Below are experts of layer 13 (counted from 0) of a mixture-of-experts language model. Rows are named router (the router's row for the expert) and show model dimensions 96-127. Each number is 50 + 15 x the weight over its row's rms, rounded and kept within 0 to 99.
After each expert's rows: a language model's description of what the expert responds to. This comes from a sample of Wikipedia text that the model never trained on.

# expert 29
router:41 61 42 25 47 55 49 66 60 64 43 63 64 41 61 63 51 34 52 34 68 62 41 78 27 28 47 55 23 60 64 11
Description: Music titles and labels. Words in album, song and award titles or infobox fields, such as Label, Producer, Best, Live, Mix, in music and television articles.

# expert 5
router:60 54 69 42 51 34 50 58 38 34 24 59 71 47 37 43 40 55 57 43 55 71 43 67 67 84 56 68 46 60 62 67
Description: Infobox field endings. Tokens closing an infobox value or table cell, like ages in "(age 34)", closing parentheses, semicolons, pipes, and taxon suffixes such as -idae.

# expert 14
router:46 30 37 51 42 68 75 44 56 64 26 41 56 60 29 46 35 32 25 66 65 36 64 67 32 44 26 33 49 51 73 49
Description: Sentence and section breaks. Sentence-final periods attached to word endings (-ions., -ed.), paragraph breaks, and section heading markers, especially after infobox measurement lines.

# expert 30
router:46 65 58 48 59 51 60 56 45 33 42 37 36 32 87 70 23 37 45 39 46 62 46 29 63 45 67 42 78 53 43 45
Description: Surname middle pieces. Middle or final word pieces of surnames, often German or European, after a first initial, such as M-aus, Sch-reck, Robinson, Black-well.

# expert 18
router:65 46 72 37 39 43 40 57 10 14 36 49 56 55 51 43 31 53 55 44 79 26 53 59 31 60 29 77 44 73 62 45
Description: Given-name endings. Endings of given names, often female or Japanese, in cast, team and result lists, such as -ina, -ia, -o, Maria, Steve.

# expert 10
router:52 35 36 67 39 55 45 59 80 37 70 29 23 69 37 62 38 55 35 53 34 56 65 48 51 56 64 46 46 40 56 47
Description: Verb stems, predicates. Verb stems right after a subject, relative pronoun or to, such as kill, hold, caus(es), warn(ed), develop, plus some table-row separators.

# expert 22
router:55 43 57 42 28 63 21 59 34 43 73 60 33 55 45 40 35 51 44 45 31 40 44 57 41 61 78 27 45 55 64 73
Description: Common noun stems. Noun and adjective stems in expository or scientific text, often after of/the and before a plural s, such as cell, law, field, organ(isms), relationship(s).

# expert 13
router:53 68 52 41 66 37 81 36 65 41 51 55 60 74 49 63 82 54 41 62 50 63 69 19 53 64 33 38 51 68 63 53
Description: Pronouns and subjects. Personal pronouns and clause openers in biographical narrative, such as he, him, they, ", he was", ", who", plus adverbs like again.

# expert 8
router:34 67 57 37 49 40 47 48 56 45 63 58 31 68 54 20 43 70 51 46 47 44 49 56 35 29 57 56 69 66 64 51
Description: Nouns after prepositions. Words right after "in" or "from", such as languages, places and quantities (French, rural, fourteen), plus later Thai-script pieces and scores or years in tables.

# expert 12
router:66 38 32 48 41 29 57 41 38 32 60 41 33 38 49 45 79 52 30 61 44 75 63 36 66 67 33 40 41 75 39 57
Description: Plural group nouns. Plural nouns and plural endings for groups of people or bodies, such as countries, members, troops, legislatures, governors.

# expert 15
router:49 44 36 51 42 62 42 52 36 53 38 72 60 48 57 31 42 62 26 37 34 53 24 37 65 28 49 45 58 48 63 65
Description: Nationality and place adjectives. Words after of the or in the, mostly nationality or place adjectives and names before Army or Empire, such as Russian, French, Ohio.

# expert 4
router:47 53 62 41 59 49 45 65 65 47 52 65 44 52 60 37 40 66 54 41 30 28 47 57 53 77 33 58 48 63 41 38
Description: Place-name pieces. Inner and final pieces of proper names, mostly towns and places, like -ville, -borough, -chester, Swan-se-a, in lists and results tables.

# expert 0
router:23 40 49 51 62 69 48 66 57 49 55 58 53 44 58 80 25 36 72 53 46 53 62 72 61 38 59 49 76 63 64 52
Description: Name starts and initials. First names, initials and opening word pieces of names, often in tables or lists, such as John, W., Mount, K-am-thorn.

# expert 11
router:43 65 41 72 64 69 42 66 56 94 54 73 66 60 51 51 68 64 78 73 68 49 82 31 66 78 33 43 45 60 42 43
Description: Separators before numbers. Slashes, dashes, colons, pipes, opening parentheses and month names that come just before a number or code, as in WHO/ICD, "2 December 1895".

# expert 7
router:29 48 32 53 24 24 47 37 39 64 52 47 70 35 63 47 36 43 77 46 70 50 39 56 45 53 61 63 46 40 40 64
Description: Foreign name pieces. Pieces of non-English personal names, often Spanish, Portuguese or Eastern European with diacritics like ñ, š, ă, e.g. Muñoz, Ojeda, Márton.

# expert 20
router:51 52 54 22 51 51 38 66 57 20 51 71 22 52 49 81 52 36 45 63 28 61 43 58 33 54 64 68 35 54 22 29
Description: Passive participles and cell values. Past participles and predicate words ending a clause, such as located, built, done, printed, and numeric values inside sports results tables.

# expert 24
router:61 33 67 35 63 54 56 39 61 68 48 48 55 46 57 65 55 37 30 57 51 44 57 62 44 52 82 47 42 41 57 40
Description: Evaluative adjectives and predicates. Adjectives, adverbs and verb endings in descriptive or critical prose, such as considered, very, promising, excessive, deemed the.

# expert 2
router:36 42 35 58 72 73 58 51 42 64 69 60 53 61 31 19 65 54 62 45 46 78 60 38 48 61 46 40 64 49 67 78
Description: Word-initial lowercase fragments. Opening pieces of longer words, often scientific or biological terms in species articles, such as hy-osc-yamine, ch-romosome, pl-ump, mon-key.

# expert 3
router:67 39 60 67 60 42 38 61 59 35 43 30 41 61 28 17 19 47 16 40 37 34 45 32 66 52 38 35 55 35 55 48
Description: Organisation and role nouns. Head nouns for organisations, teams and roles after a or a modifier, such as company, league, station, firm, coordinator.

# expert 1
router:69 48 47 54 58 12 60 34 24 43 72 23 20 33 47 47 60 54 70 60 44 53 30 53 83 48 59 46 36 32 49 33
Description: Mid-word fragments. Short word-initial or inner pieces of common words that need a suffix, such as cur, dis, bus, sp-ec-hes, enl-ist-ment.